config = dict(
    router_score='softmax',
    normalize_top_k=False,
    balance_loss=0.0174,
    head_dim=64,
    rope_fraction=1.0,
    beta1=0.93,
    schedule='wsd',
    final_lr_fraction=0.0,
    doc_mask=False,
    z_loss=0.0001,
    steps=4769,
)
Below are experts of layer 3 (counted from 0) of a mixture-of-experts language model. Rows are named router (the router's row for the expert), gate (a neuron's input weights, with its number), up (a neuron's input weights, with its number), down (a neuron's output weights, with its number) and show model dimensions 0-191. Each number is 128 + 32 x the weight over its row's rms, rounded and kept within 0 to 255. Numbers have three digits each.
After each expert's rows: a language model's description of what the expert responds to. This comes from a sample of Wikipedia text that the model never trained on.

# expert 3
router:180057180106190152083185105103158107130097104119075087130122153123176135123079190138103099085085182095128111173115109165071095113087155161109119134113096083118145110128103108036092134198112147064114138142082145150183119138142191111144131152154130138095084159132158150088090122153122172123194143157105081117136070064157136100094091164134082128130148147086112100087169109128137106096149165147157127101098154134136148117150119112118111137144152159133141143117176176132066161091182110168124142144176130071145075126158131137101168123207130087143154165171090145101116114118161159115
gate2:098098102115151168043110150097090080098131146139110129114189123121088121132165119070156148131145148189114078099173087120113087138118086156114175149135157139176107128138148116107150176126113039104108163143162153073089071077114146146111167165172164162115128150140132153104126120169103162073112091128135141122135143118151110128145128103063161151152149145183182180148120074146122160115112095100184118165152033074105100144136152112140129140167118140121082077107146123145156123156093156098082073095074217174126157177122102160143129119099144101156105105161181152132102110151198097138
up2:116073117131147108086094081139110176124096128147169156130134110138106089193189155073127063126141172141060152141159145112142152112159114103127122194090145160077140149136143190103115204126132064152120073144134143125155148100172186088121190163123163120113125149074080114093150181141132125097090112173117166152153103097165146133085096079092086170110146104118160107144124098092163167120099147123101126124066176144119132149185136116161115113143143124089160089095115169119161094071151149058156055131112116143150090117125110150175212167133108166087112129146187181160126130121118159143
down2:109155174136115146141130113140222172142135178123121127127098099100127112099068101187133164167153157100149142150101156121132139113099128121156102097116037146099124140105153131116135114119178181147146114113090117084109189148084102141078092148113047165189144072182152078130188092123116104146130148111131139130118181121115106108092108179204152147204124141135088080058156172150133078088079109140105107110133119164098103159155111096113110197121160101106170122154150111113113089130146176113171080076205091171090125152189136085169103158105146127152111122138114097106102125123118116157
What it handles: Pipe characters separating cells in wiki tables, especially at row starts; also suffixes like -ous, -ful and occasional article a.

# expert 0
router:124110123131183176104200115130155107153100148136057123141114142138160083116099170141126079088081181096089079121127108168128078127087118151105114142130144079169121108109064156084105054134118111079135133157127151151134120156134133152119136107122081186105121198166142173144075147173127106106172100160078049150165105071109133157131092091142102109175153139087111127107143115137103190084158182144155139102116111172083126110175108090151157168134209165151106128139147144117129126108135073206080106137164122112107118191190139099094138143146133118167165090176149196113108102136132143096
gate1:113153111087143100100181083154125136119133169145161115100206165094066164137136157032137132127149089140067114131092141096157123147053169079164148099102172125112146150103051117151118113144108104168124095106094103135141146138130170095120065165110145105154148123143143114179125203145060154100116124120197130126107167108148120109165093123158107119083106126101165105139024105105084051107175106191115142203197093172144171115140114131104142102114125164169114131114151175112138106103128141174149110126109148147114107142149114151149131142131094114172121142135146154069165178169132167114
up1:139069150138069131138132123161161174107169105147075089098082067140166125091142119153096105119100137113143123175169102136102133134162120129077099093112108130145126054117151101105121108122044188105191134117147144091111165120161168130116165068164138172119152104161199126149112147103141163140166127163058143115129083131145166142114135143116135110155104145171119126200182100092129137178075140103149105067135137124158127168127145128135130217163127127063096090105136076136130158135180154099096119126098149071123127127034140139123171199135109187076127155115089108178096154115170113122
down1:131124101108097170134038141141101146174120165175132161135144116166128117172121137074101196137165181148128127101121075064130104081124199134139188158094166124166137162159098136141152150194152074144156144112065113109145156091138147072134118086164114132107161130149107066105105119169097115093139115124092098120047082126180117115093119116187107102149095121163171127147099138128144076062125099160125145098192072115111153174122121121224113110104110162162161175120112103085132168114171117126107111076098107121114053119170131156175103135140167126149100115126177142100110105157153158144
What it handles: Mid-word fragments after a short onset (h-igh, d-augh-ter, b-ran-ch, Fell-ow), plus auxiliaries and object pronouns such as had, have, him, them.

# expert 15
router:119067163134210152106140129158214131161128126078072123125127176108156167115106121155127109053099187103094126187129069180099105144114210203134145157093125112138148096111088150107126111131127139080110104133077102154146118115149143105140193090137115134113066147177121194089102162162119128114188128153140105164124123073166175097124098096118116141165108161100118093080182139136085174093161100140122160097124140133105111120157110107102203159181171165162106085099115153141097176086140090155085131129152133115174115191130133132085129126115105060176143145166147157122132104129153156139
gate2:199165176128120175147112168162112060136146141124151126133148091102122161086082147114110134134156110101169142130132120153126118142103154156132095181117124104070132140098167165138083137165149071128139149088201104108175103115143056142167094081110095101139111151151146111113185165158113087127147113152111119164080107104119157148089133205082121104124190140130112096105203122189137134127178123180099130211088128176177149111107042086137157147119133108124156133146083091104106142164099142121185169106121111167111128082155108119097124131074130119122064084098141150112090114201202115125
up2:100168146120147072161121135094158142132160131114122150136104133112164127123105120194220191110139172167079126125144113169102180118142127151137132145098156090133142125089120137143092130090097160182124123149112157109131143123180131162105138051142142141144123128148095122091075097177142127130174184132110063199171157113099111183213116105067082135105097146144133150136101081099158122098066127069162082082137059104073107088132169128118070134141128098130124143141106183124092168106144127082147155156113139099078112157139146146100148130183184145116091135149124118160101104035056118147
down2:109142136115171087142095120148132084134076130106175105162101170121156115094172122148188136098154141103125136098135102156081097064120091158100145176117142163148121101135221122205120185079113218125134129141135087143056115080163151096159131093156111143116100090155136151117095161097144148098128133148172099133138113132121097098156132119156176168148079125091126121173143096182155146164175182056076126123117110067113166104137120104103065132147141134133081200137150119205122110109144167176174150138095130077106116107118120169129165121140141089125136073161144071158075084101093151101
What it handles: Word middles after h, H or f onsets such as hal-ft-ime, Microso-ft, -ell in surnames; also World, appear, Team.

# expert 31
router:157074153131147153118155099099150133122114132099064073136107132157181153096108180182100090128111115062079073133138105131114131141136126118107075181184087088109118075117097171103153128115120096082132195157094098145163127134121152152095140094124084178097091163127132135145089117177127131099122096142100109101103085128176188106109087122151116102110126122106070072135151129145111185103104152112176153116086149154081085092200116129152152162185158143150144039157130154114116124162137086167119172166170137110134099129127183111080147217200140067153142125153118159089127101155183135116
gate2:120087144157127098136197145128162131140136106077097075073061096155198168156116123165133137085183147106084123160082182135115113132129131156154104129149112135142141148100123124107132169087128128105158086152139112138085084134147137152122138083137156148093064121092150121198117123154081109140137074121072107102066147173092151120153160093153174100082139127092104146109146121064134124164169111156140114140158128108150112077118139112162145130182085108036205100199112080195078105089113201130099139107099143111165150170128194147101102139169130122143121139188093098131073144134150164098
up2:153119114144150182066082107120140175124144137129204121142173122122113106135088082170150136128134099135132131100183137103127166103154130139087134188134136135085128126125201145129061122113171140090074175155103129089137203123101144074108080144110117203143121137156123144105153145074137140063155163112149085133158086131157054150127127169133110146172121105124088110153163074080104160097108151055137133118110116150187121116096159111071132149126117149163143154112163162054143151200085151132145160125086165117081052105164065139095152140126109114126122081146163202125135114178151099142
down2:120149154118178120100168156174126099123146145139136121207088169133196102151112138141116134129113176119100149077160157141115135134117098163126078121139126117096109130201141126143094130123171122117126180118139092115160092135090159139107132114165113184134140121129130087126090182156109206122146120065076147168076095140190115150084117058072101130130140101091140126117074128072134101122111102124091125096170100134225142141104070125135125174122109125144188113085141069165116075160104082141079181124126119125189095183166111091150065141190150088122158092170149101137088105166083169152
What it handles: Second short piece of a word after a capital, e.g. ap in Napoleonic and Papa, Car in Carolina, ak in Peak.

# expert 9
router:165103191142143171102180101087162073143104124096106120091084164081160153086134191144087085152059146061074080165122105159143116107079114161134148120146113119142110085134079103118120088151128150127110118119099081202135126137178166096163175098168124147097090198160165138177102145174106115116150080136121119127101139084119132090077131126148059134109113140112135084078151090106129159108184125111205152107119164158150110071145125100087165123182146181136132115129170184117149149111152105152067136148149155105146102202182149119114120112146107075155138153159071150132150121123164174124
gate2:137135120137176137123118179130157168127122134111099090147163164142206116084110102096157174125181100139145102173104067109113145106112154066097196075119178111131182096072134089141159069129154155123079120145083093152128128111124131114199136128187114128138127143128116084163145126138124183134169113160087118163135109105141129145124163086100115122110170130169136079121159142118197177127128094074094158153165096065120125098089079075142131126154164124115077133153134102169124151111143128129114157114130094146141096140174118101174129111160075144136113089075171213140131071153112203023
up2:163183103145164143132125111125059146167087058160162119116117136044079081184137131108131119126131106142116193108118159156158153151143115100115097123143129159138149117103115132105091149123069129120179103134116151131108103110152131170089097117210129111084167099138127136117037154186157130123109143077151159101124113165100092136177137198152120139094134053107102151112125196156111104115141127149163177087087128155095172095172175166160178130076079154142135160153113092121166120123088078205132144104184128119166164153130092145116128108122058121140094084193135139125131097139106062107
down2:228108170132165152051139102108164169132150111124187128114035079073140111137154160142134163089156205167139091052156115124092125093156138175123138164103077057073134147133173068121155130117141114128108155142168145166124150149167126134088135138109099101068108149085124099153126166123081119108151098162119189136118135117147074124134125089135151120126132171168126154085136122140120174151146092064133144168107101163077142119184088142139171072116118134132136091111121090172103117119117127102107159152116146110172120127062137146125149160130108128234137115110136089098165140097081120175
What it handles: Final or inner syllables of words and names, such as -on, -ing, -in, -ane in simult-ane-ous, Benjam-in, Souther-n, m-on-ths.

# expert 27
router:191095174122151164070164077098144128127110073063080119140120174094141134099110138150098127115110181106130120125122099155072073114139165140126111180160101098122162085136101141105117102131073130075104118112086104171148111151157200138182138096095139132128099127110136152173037157163106130090162119109095071182097086059127130090138097142134093128117157123100079098107167111151132119094141130136169129137146122178118082118155144146133181190117188175230178131087145177123112134118166111130126135172147143115158083146133116154118152160155123089179146201161093158109147072123163156110
gate1:132093126106126122145139126131125112137143113073129182117161114069141141110085144093122127153116089147133089134133106143146184080127155070137099137147171096074109070129170132086148159172108096112186163121143106151140128084101106176184178173091128174148110141173152072091145091107173116174169133125176107132154172199122112215127082153160127141097126110126105129082120125084122175117196157148150105097135100141115150094172024142111168196094067080181109116138139150123070137117155101142142117071148074088127114129090099145119130044075114165152121154170106107115130133116125131083
up1:129137143129157115098146124133137109160137137068200176107098138083114145100111176127139093157171083171176114203139075113166148107082191092186104148163087040099123099110135132097112165191123091114189113174166123156133120106123140158131177179144118103094129139174084093156169121123141179132160107084170136126064170225080091244202072157149135143151145091122094144111103149114136162137173138150166102088159135152118163106136106138116142131088125101113140112175108116098100116110173110093117157082130115114149154114104103123095114086123188134136130126129123116134119136117119085110
down1:149101177156131140121184156137142132108097055106078094134127150131114125175114149106088132122131096156068098063107201103083100131187105114110070052113149136126114170102166071142128147177123123138156073145096154110120111160112160164147088096181102143187111115079088133155141197159115165127139117118170082153179132081088100096116110096029190125120104095119096178205165056103125139110136101148128137162129121172131099137132110143170125136103105121146128134151076136124123154084112156146107142136153129155095099124139151126145213175145131108099202163167140081157107161151125116148
What it handles: The article the/The after prepositions or at sentence start, possessives their, its, his, and adjective endings -ual, -ical, -ural as in Ann-ual.

# expert 26
router:158083153100182160099146072089166087166106116107094088117100182111131126150083135177110077123120214117073097193116109178081116146086115180109065166182119091161178114112098134112095087131083136109095144099077110139138106131155157121157114143126098191091105144121157148160066173137097124096158095124111135138101078118139135129090076146160092104143178127110117056112124117133112145082134113159144143101128131147120090101206100129137185184154132161142150056131146153082097109108168102141117136139172127090130106156135151159095160164161131062158177167182127193121138108116139186129
gate2:146146115135123198158124102118148093073160143109215087105106106190125125104117060123082170136182188132142127098151151095092159144160122163190070106124115175133144084122103129127104147085120131105083129159141097179115127143083074098135142123149131134121089103120078120163154075121100125119183164137062147177094089138159159134115099109163104111132165109079126112138097104113163130144069069123144167122135151150172140137097127071128171206142147151120060138199104104143085101209112130207128170090143095140115148124142159154164082099172100147162149108114148124114138090155060122115
up2:170104155140112130186115150103172081129135163094181091106099168151135093120172160088120091154141140121072167140132098151108172127149105147173134086102096165156145104094101153096157108129171082157094154110129148116161123165149146140175192092139109123134172110120084113195134133128198120134138120156160132104110112134127101150110133116184151073070143120096116107156067143175095135088121112107109122160201044153134097222065092099164150121080110179110085097118073105130106100169133059190072109092083160131142130149178127135133083111133143146143069078083142144111157148119094155112
down2:102156108089092087159112123157092105138117176117100082194126142122136136140158114081121155121151084083112095153133063156111084127124121111118126188177138044123128126123098162161123132133092123133145119133082126095143123136207122171137115100088117135139151089130207170089194090123109134141130149133181093126136105051109163076104137113152118156088163091111148113099181122165195115146178144136127138147087161109112139151130146202091098100156178093159183149135142184162142141139114113044103119123113101059138100116114129104170154189053098162106107149144083087171138184134188153123
What it handles: Newline tokens ending sentences, table rows, and list items, especially before section headings or the next table row.

# expert 14
router:161065176146193183135144142103145154121083078091091127101103151118133103153094203139113097078092149075089127167129124154118107106112167175141104127153130141134147086076082130088091134131075096091104111129096126178146128120138206130164118123079096156124083152169168177163079136157124105090155103097107076142147103055131169112145113168175080087092169148089111096100144151094097169101163163162146151087113115143122118115128088156112142166121189176178128128120172197140103186090130111135102130180134171095126107124116139162091111163192119083163154152182107169102148107106183144119
gate1:093127140158132119074094132151134119086148144067090159143181134130106143113127129177169170126202123127124102148076148138049157118094144112081134146178153113132137141099159087176148129202122165091083137115115133128134090127094114136103135116088146091151103117184104133146159083164098180082091141065109158147163176171126145126131101137110140022099126107055134125163175108124103166142156197047105136147123134133134112094161074136080141126112134149168151128073147106142108114160102093116085088109197116143131172093169195167115180103106193123099167134118061116151128116102119101135
up1:119109096103126180172144167139152143136151159127142114096164167187161066123101127121168130113104105109142122112105121144172129154181103137139111134119108107114157074135169161153147155103132120084110139086122149173135105061128173097133184120151094138077149076186107141109135124146141141084161126146113113096125143175169088167123097186105072184137113196175056110110116103096150083133113068183171115072113098181149161112075153121152152179111069113087193156126142144114147112118119159140157083133109105111108132200064152109154056175119115125121177136113178084122139178176142128049
down1:116167160086137128102112122122077124119126106142092128066163143132201135114155136177131155163098156131166076172129128088093139060143132125139139092107124132121102188115103171112059160140072125082171103108092172106187172131165128108180113121139183130143133103117121147085099142096126147176127189069156103111121156134165067106069143139136097129142111115208142074142088087091119138163108171133182124117145146143091146140134152104188151111137205157198100121124136180092134046140044116075129125121132134137083078181139161147138123153095099122076093126183129140100131145158092122152
What it handles: Middle pieces like wo in Wedgwood and Ashwood, le, ive, ig, plus comm, most, red, and numbers in tables.

# expert 17
router:113103141105175170129156092103156091175089097103084086157144174132198117110071147145100135148106150106104097141132090166129070152137132173136113146148118104124121073152096163092102087118113147123087133126087125123147167130161183104136153074159157130056105154151128186116079147163093166078179121134099115160157104118136151101106128119132029074159173148083104102119184136150087153109154153116166183093105130182130120115154161195134128144123110156122160109133163152092141192126166102158090134160161151117158080200149122171078164138104135100164175159147097152111130132132201206089
gate1:143154111111134127125180133152121092113152166203070140142091112081173139134150097170066145174094134085088123090175130149078073124151145143181109069103113116188158122146133103178157090113071170092131171142096084162170181138117178130113127163113121096175166086065127114109076134091137080141095117098189110126135190090124128130087151165130162145122101153164096128118122089090136123149171125143058147088109063137154137137193137111099139216140112118066093101118121138116138126091142081122151149109137074089075140095093125196118095129142168146112084126140140133163176092094135098150
up1:118169131117156109119121126139105139129165136074170119116110146054141117122114171140105148160157129102153173107124107153104127072072126141153111130172090122157073119098136074170169140129119091203082160095156129133174178137152170123138075118205144127137091129149143170087118084139121173127177120104163165100195124117105097078122154144139099137137119163091108135155051126097050116080085202135114125057105122092090113103143124065158127151199134130112110162144128102154213142080135191134169129141163082138192122109130142114119061109138086138109104149114158185148083133163117132094
down1:143076080117055109117107098169122127131094082147124082158093156142122071075148109113110112129154125058099141162162128148205179163130053101121114174142143167156134156150071112104164125062140135142082128116124112108081081138124082161111147128165128136188114185102124144124127154165099140099181072091189156118143131151184131154162173096129105131125164110119154127139133146140092151140141136075181149142149150101157153135190091135079093108205151133085130083104133106136151119111118114107088116115140181103132165121178134138148158184079158089142156131102119088108072215182095077104
What it handles: The piece et after capital D (Details, Detailed, Determined), also kilometers and Docket, plus first names like John, Robert, James.

# expert 24
router:160106154143174180139159123081161121169147130126124086123090167129170089133107167147115102138092140081102111117149096182150098124083159152125098144183099098127146106108100154073073106158120117097063125108133101149146075134125137116137172149121069214099113160152121116164072173147067133104169096134111103169177133114146179087093112101150103116137109163134124090070145168174102174110142107094186146111117163136084108098187105151132131153168158144135163115142161180126115122114138048144108136126143210102125107084180122083080143196154135044133156154168086127151167081131186128146
gate0:104109132167124126143154176076166139148071108181103174130072140092155146122219120124108121167101120151176115206187142122128158163180122096140150136120123102160085115130120192098103092097174101110086141130114105105104159177061117094184142098072076110161157193157081149158088141133096126126116119209093116149112105117149100110101120120125188120125072154125106106116130137152181133101113132115092087153120146096112094147092106100068180102140156169076134159124106175107157136161184131139065166102113107150117139139180112059124140180166093136127046088139113157134109107099155121105
up0:178099149089159135091169125169150137118135165058147090124137113104126098136099149153128144058173148117122133062066121081095156110116147145122099109115151156111100161158157060140097130118029137148154055090130116176142112160163188134035121112174164097112153066108165166114111083102087159177129163149135112182152143194120181142149159136157050115151166104101104093110048181118104135147159151117143154097151132148155183105119133119168112141095103138142134125122142059161137147158137149105161128114115093129109159081125176160174108138159153120112132132141157113091097130167112182175
down0:075110167167170172084114169155116098178149124135136145121137148091107140166142181141128121073164148128128136151161063120085115151165152218117159059072130141143165073110177074160114120161122151126111068121089117152139117139141110133229142106111109126173146141146103103101115123153137091138136127191040175120136163061112100133133069180130038127107168154126117152112138126129126123112151170114093149090156174145138070107139138103064095115144079108095148127196092162125165107110140086163112097093085138170075180145115118135108107138134083137154113106131168109172172111120146150101
What it handles: Letter A and pieces re, ul, g, ren inside words, as in cons-ul-ate, stip-ul-ated, Gen-re, se-g-regation; also air, Air.

# expert 30
router:191103154126162136153133059095145101157136097115092079103097180122146120140090156156101113098104189112118071124119098191065103107105124159097093124134124071112158087148094149112099100148087103092075134106065107173182100117122158127163112130121106129081101187145138168151112158167122160096187109124072131124135067105165170124070073142167092129118147100110123098131159138138154175072144134127178182129109135140110105127180109136083150158151134143160135068144191181114074135091160080167135171120129137082117090152153133172063143187174110125156145136164140184105161142126146186090
gate1:084174096077077132135117140124152153136111118140107130148126112076218145139097144148143157171148135151139092173095104130185070112094139141062117171114123185109133156110144144181124135147147170092105122107155122119140112161086173195131113163073165112127127096066067083130129164139108101135150156186122066106081171137090103138115099097186182125124135164094054087080122125130110092112106119130106124125144133145108092179153082111107165129126122115148199099137184128133154163121113160067126199109134092130131187130098086108145102190186182119125166141104155100152131066180150098085
up1:111128180135171125090159144137149109116125127165146159153094121166177150142121135158127134094124128108079142132133140109179079117097157161132065095139164185081104085141135107153151085154129167094128129129139159079147100134119087177144096083127179086139106114087115149108083186143091179112063163183155136140119125177157138193139097172141117103129106160121067148109167045177049124066160133082088093174156134149182135169147084123116125062113110142067166089115122075136176130134159127129151181120068111141111142101123111127108096194169127092130149083130154116071099170093149128179
down1:131128202162145101161150140181118095138143136127133090123133111137173075150090130110088081111107080113146149158083170162127085047084090143188152159133145116104213141098100137055108090106113083156076146101068163155056161105150058159138123105146146110149099115100148157169082144129158169096116157114106129185127098141101151137158170109116096112084124145151134103158103151100140145125102133134126125143110107108196178169118130161115130169155186121111108145071128159140110087126181125162179103103110148083115068162079119197097184087074177146114179145109116139135156164160120086142
What it handles: Word-starting pieces after articles or conjunctions, chiefly f/F, re, per, ob, form, plus $, due to, per hectare.

# expert 2
router:156087135155175151098199097096159136125073102098115058122086161073124159128135175112079108110124160096076138141124098165090086126099182156136087153137109108107121075089106155114124131159129140119063125138096090124151099146151151119173129167153120192085067135154125141168097207137137151083159122149130096125150103074158177066104060138139085139138125137087093090105152121124139117078132119104230161118108162182114094093146132146105156137171197160166166098113167178103112134117171115148124153147136179106128093137171145169102167134187163088122155159180116134148168104080128145114
gate1:164174122107148154124156132091145110097142115157153110151100094083141131139103125177094058124096164192147099122130142074066129143167139080165106086104101084121116130104047069165118160148154148139172102155158168102082171109132102092119098099136108125131124073082160133128063074121089100098134187111163131142148094138187148113137150150149163080168180120132125124116179167061126105156172074084152145190179145107151104105158159120135175159109129121147087165138183186133118148074152143158118105158140125153157064103118157124126083143190119102074134078101137087145175106150131194106
up1:145104140145097130080170168077151101131134148143070120102110103071124077171111143193104090151112166163144127185149139100080126173110122139126149080101160154071074118113134088109179136128158139121138085103125142130061141145114059106077148107190067160126090079072090079088103137133110116070129135152140138178112128154189085111177157089131148131134160125132134150163127100131151108160186140143212155133205114132144175115163080140146155132113151127098184130108165169187176116059157130121108127180120100113145118140137128134144131100204120073097108080108113100203135100124128134125
down1:100151118106155130106102134059219116136127109140139176131178149168086127065094093154102078134111169168180106216133106122109165134135134069092088137096126112083099161125168139082123107121114106164100142072166143109127101112162119060160146117108192150164158110137183142145143126134131138145110103126094139067097115188135130159119122116091116139122185104140161144149075117132111100173164181141187093138129107166099125145121088150119159218137121075054149102197079101115096127136179209075158113110146105085078145147130112151123142129134150159124120109111130156091158067097123145152
What it handles: Short word starts and middles, especially e, E, ic, u, i, en, in words like epilepsy, either, knows, Environment.

# expert 29
router:162099131128140182117153110111160101192130098110076118112096141085184078125097169157094105114145156072101096119149104189117095174109110175130109170181129117108151082140105171072135114141098103107109098116077095147145120148137136129092133104150125142060143162134154147167077199144099192074186090083109081151143100120175209110118065123196070124167134155085124100141134124151145116101150168136139177129146124178109097130150080127132137130164171197168109043141136137109081147129159089158100155151162127105128087128137142142087121156151145113190154167148113177092175129131169160118
gate1:088144113151114134128155125065104109110079119122175129130220158163116138137107142122077087186083183131148116163209147146116121128173151100083114115111085159110148126168146168138111105167118172133146141160134102085116124108111131128106095165129167109188135108111163132128117141149187148102129107106146076140159089126112154121118155129169117163147151154023147143125153114144190117169112000122151088118121171185079105127198113101155163124131160111126147102114126152094112113143137142077090124143079174153152100136096150167138142059185033116158158121100120131109173153093126125142
up1:144101143110111152147113146105130131162153130075102102122101133122173126077129082156163114100160068108164160069065133148067104110079180130165205191175124134158120123087152156173078122092114115147129135140117190179146171096136066099095146128167143130117116112185086126093133080126113091106148160107128115129146127113089191128138066194137100143101124065151168132115092167097127106161178222138179146123111102092150148135067136126105110123107188110109091079150086140225125161135098138131162122125113095123140123155114107126090139176082156125115156081200148146144110105144164102149
down1:169124204121152141092091152099146136151119111179144119118114128054151135121091109125162099121153174133167086141109170098135105131123113103100085096125127129129118092113138124108142118104046157169103125203094169226156088136143139127178192086126103130150099133142147154121114150124100135159132047116081155078121144155214098161150088128084170141127159096154123085083174168153090181074163135061101106126185111098157126118098104098089162114125130143177130145130118131090134052112167137147130168137076124092122162174068079138151151174080171160155162119159150134137109132090138104096
What it handles: Single consonant pieces p, c and capital starts like C, St, Sc, Sp inside names and words, such as Meppel, Magpie, sources, Bochum.

# expert 20
router:163087185120148185079115093063169145144129102125090101139105114101179097120130158123119064115119156128110127149149105157084102134092187156177100160116148085101172072102082115080090074167118136112084122080090140153110088132121165105146142135087072128107071161148114113156075207132089119108182099135138135194148123095131159090081122119134083063111129103125134096121187159113094159105108121157156197129126146184115111113166111098090152133138105131137162091143129137105072144110169089202150097130205174104157088138131152115118162120144131110155200166209126127124159094120144135109
gate2:152099116157157081186205105151084086124151098152137145148125140125093140085103088099123142113156131169157129119085168133174134177096126132107129102128138097103122118066166110106208096096118066173164142163106116162117105080116081103093142113139113138091111162073098090154126190174135046142107089086125144161151150100143104104162083153166108114130145202131170156097198146125119141161133146085154225116122176146080102134135128110065163134195132122077151141113165102079060157097120120132156097122166161098148136143158100171142155146148151112118164165130119098109149097064155091100
up2:093151106104094155102123146102199128125113137111179113117150161132204123092129151152171125162111103075109126194114087133134131127197170113146125099123157133172110099172085153101110148125136146049166080087131072131133117147173125200148159089126119109165187066162144153127097120077111097134107083183136124068097117171098145121055120189090115112131105144072091109177082137134169089089114108188125076110143132113159153170084123165190163114054122154164137108109137167123148107136151138130086124117137098134157129119104141104135065116080124096154108054141093139155167146192104122130
down2:153156204120106135167060133098167142142176111080082146111113116133159087150132073110168145098148142061100131142093112198083164120132144142123117071111091133082147119110106181107137147143085113082073145142136150145103160112163141137119117120118078174145130176132141137117071136150088065177141172196095098124108097128135223111160157083144113138096063098130091088152164139120150141159106115159095137080085200135111079130105193177100099138152131157170142137135109121115112082126131109095105104166173202121127171122096097162140097124153180098167159119167111123142099198141151121081
What it handles: Noun-forming suffixes such as ion, ity, ment, ure, ory that end words, plus known in "known as" and film, work.

# expert 22
router:135065154154178139117153124098147122128140145095088093091126141070197106107117197114131106138134138117114109139161093165068119121107099180117108137151096125135121118151065164118069113129104101066066074153064172134177106148114178132107103122148072170119092159148110159113117119167098109105167098144142107135078104099136144145099147159142084116155106105132135097110159096106055156115105148162181165086112169167110136134174097112134165167206142149180156100197135148103072127092177108164112123157200160088136124168169166192101160168146144070143176109155143184130096105130159153122
gate1:069171134151137146145145089139147125154137098158135126147164121120138146106170105125098149089112139140171096080143144150136105138080096075120110135189086105098057151132167170124140163076128211144094117123098151104144080171096107067130202112092092098092196154126090167100101122097101127110112097145095127127165112148126081114136101097100132098142096117082158109163041102152140153155137093163141099131121110136138142074129156147159126149174084121178170152112168175166063153156144145109112171122143131180141051165142156154197108126121198169066145134183125082170151096109095100081
up1:119067087104165201099114185098097164132113140156116078143165128128129096054131177145156099104156104128097124144118159115115174162100170161109106110084142127093148090108110061150105073115113121152132100148122068137094177141134086123116106163159134202146090092143142117129101203200200096113085121095133128107176133123153164113153119133167122128141202158070166169088150140158128099161136105112111141064138146164203138086095211133131126150155131123107116135132078212089156154079150138113129160080133127117151146126110109127113139159135073104131062124109075112160072139132141136156
down1:118139106121122110125156146098092071147133123137145062102145143080047157106115138152209121121109129126134094106090097151176112135176154102140098100132103112105118149139130163123177128104064139093129109151086154117108124137146111146159119084145140125114126143085122123171066075138197168095166131118145136144194139113149162122115122139140170096143135173072108151162146137140144085144155164146139157218064083137089096126132105164096110091112062148178142119126156121140160055152199082106124155129123113121151077122126117207075046135156163111203169141101139112215137159113083162125
What it handles: Word-body pieces after a first consonant, such as old in sold and holds, ay, ail, art, air, own in owned.

# expert 21
router:131071166119184169118144139137154118130089093118104077123083152129167112089077197148113126090133158080079118143122116172090137157118149178119097171157107132133125076101073163097149117194102117085082124083087127129129129155138149136149149130141121130057112131165145159132079150169142144065175078135071098122109109074180132098133088104157098117134181139111087075134140100141111120111175127163170151119130111171088138107171158133090136154111200148165163090145114179126073212102114098136085140203135135122129106154161162125094166136119193112179190154183148157110098096111160173111
gate2:103154104068095127143184085108109097084160141112126145162047112138075142131169157132141075103088109098136131136129087163120054114134104054123138158155159098075098205073142166173172092112165171159095109149084141123121105108100162069141152139160170156153132133143121117139122124145109125122111186167139106066115139146134120142115187088104115074150197097120133180110106145112097099108123109135118159186130112114187143087197159126139086092152156140106113136130130124148149184116133146093106106181177196117117078140091081170113189133123127071147200190169116104144115107136151099131
up2:085138112151158098144130121121087116108117128124104181129097121116120102151089150167172131159108162111091057144080173139096113084196113112105118169101061162104106111156117160146108133164137077143102136102169159090042151092167154122156178062118140064148106155075077169111116125116148107178108143176125129152122113056091144166124107144105139089143141125122163120178123096118181130150096179085154126175145151091150124095134169161120117159121119166148109100109120105161164112091151125117067120125122169083135082115134153142134135150074131107184127158191168051120170187136195204184
down2:119113099121107096111087168122172088109077081101149163075073102150185120096206093133195120154190120117115083138165116161133117203125108140066106164143164143118113160100140164123188157151063122160221123114091105080175116097126140168131114115110150142204174068171142092136095122131105143086121156042101150120136135169179124130128172078156155137148120142123118134104141131145081088163134089134152135109100200118158102123117123191148088100104139145145131111152145137090112124126153139053138156152116119139141182089149113142113106142105110070149109074130104129141191121121148091070
What it handles: Word-internal pieces like ch after S (S-ch-weizer), -ent in Regim-ent, plus -ummer, -ide, -or endings; also some, last, September.

# expert 10
router:162103145128156130102145109098151129137119103062109093099103122105152104100109152141137071123080167074087090164151107150095111183143225133125143150142086104140168071126083177096128106171082102109120147125091101146159083127110148140104135125117074149092146177134129191121096123153097143088176157146117094102121113073144168096121092108172096126147160123106074062099172154127142143094146122091177172135130118132061087081140087175094153141149127195144158089159162183090074127123154087172114175160174113060165136162161135161092144145134141129157174181182130166107150104097167168102
gate1:109134161142125125133095130133108136086141118162155124099117116132126108115165134152160045164167078183137123122130096175090138155074140106039077156117075101106162144122092150186098180124087116135146136117104103158187110123130167127144095128104107157117088220108143203087122188118103129106140166096178181122070178097109172124091174113155124142160100107078135128134156115157159125097197174149134154159110080159113121118135153118124096111127153143075116136050087083074138077136118165184148142169145140113146134081104121166196139173110108117121162136124121163207073102122158094132
up1:151145091106114101113135188138087088129118144079184133174152107144104189158183099115133123106130122119120182118156098113161111163119150143096071148091071073133098094176119126104119176133117110088131136100140138160101162115135124144127144084153147154105108086141210094118144167169095200173123145125126103173113146168145135144088105149078140154121117073124093152115146087169190148179085144130063121139099077182098121199082077165124165164144115077113138081100127138052079160147077160109126099169135081115073134122157122099095188111173128183090133103121131110136171182074134149123
down1:158090174078118122136125151095105133114089122146178081059054128095146144150180172189154133123098127163129124134101121082150170097073090106110113127103212071134147155126196103095096119158118108174136133151160115109143121129066134143097126166137031114153121142097115057162162126145174115084160142108121082111103125158111139068148150177099168097146135091183129169047112090087110138089111100117119154117115133200191148159126131186174130116129107160109141148137192099126153172132150148149158167103130111144140138054115120136102107150139075165127096162132169100097184147132114140116
What it handles: Capital or small L at a word's start, plus small digits and "of" in tables, e.g. (PLE), little, licenses, approximately.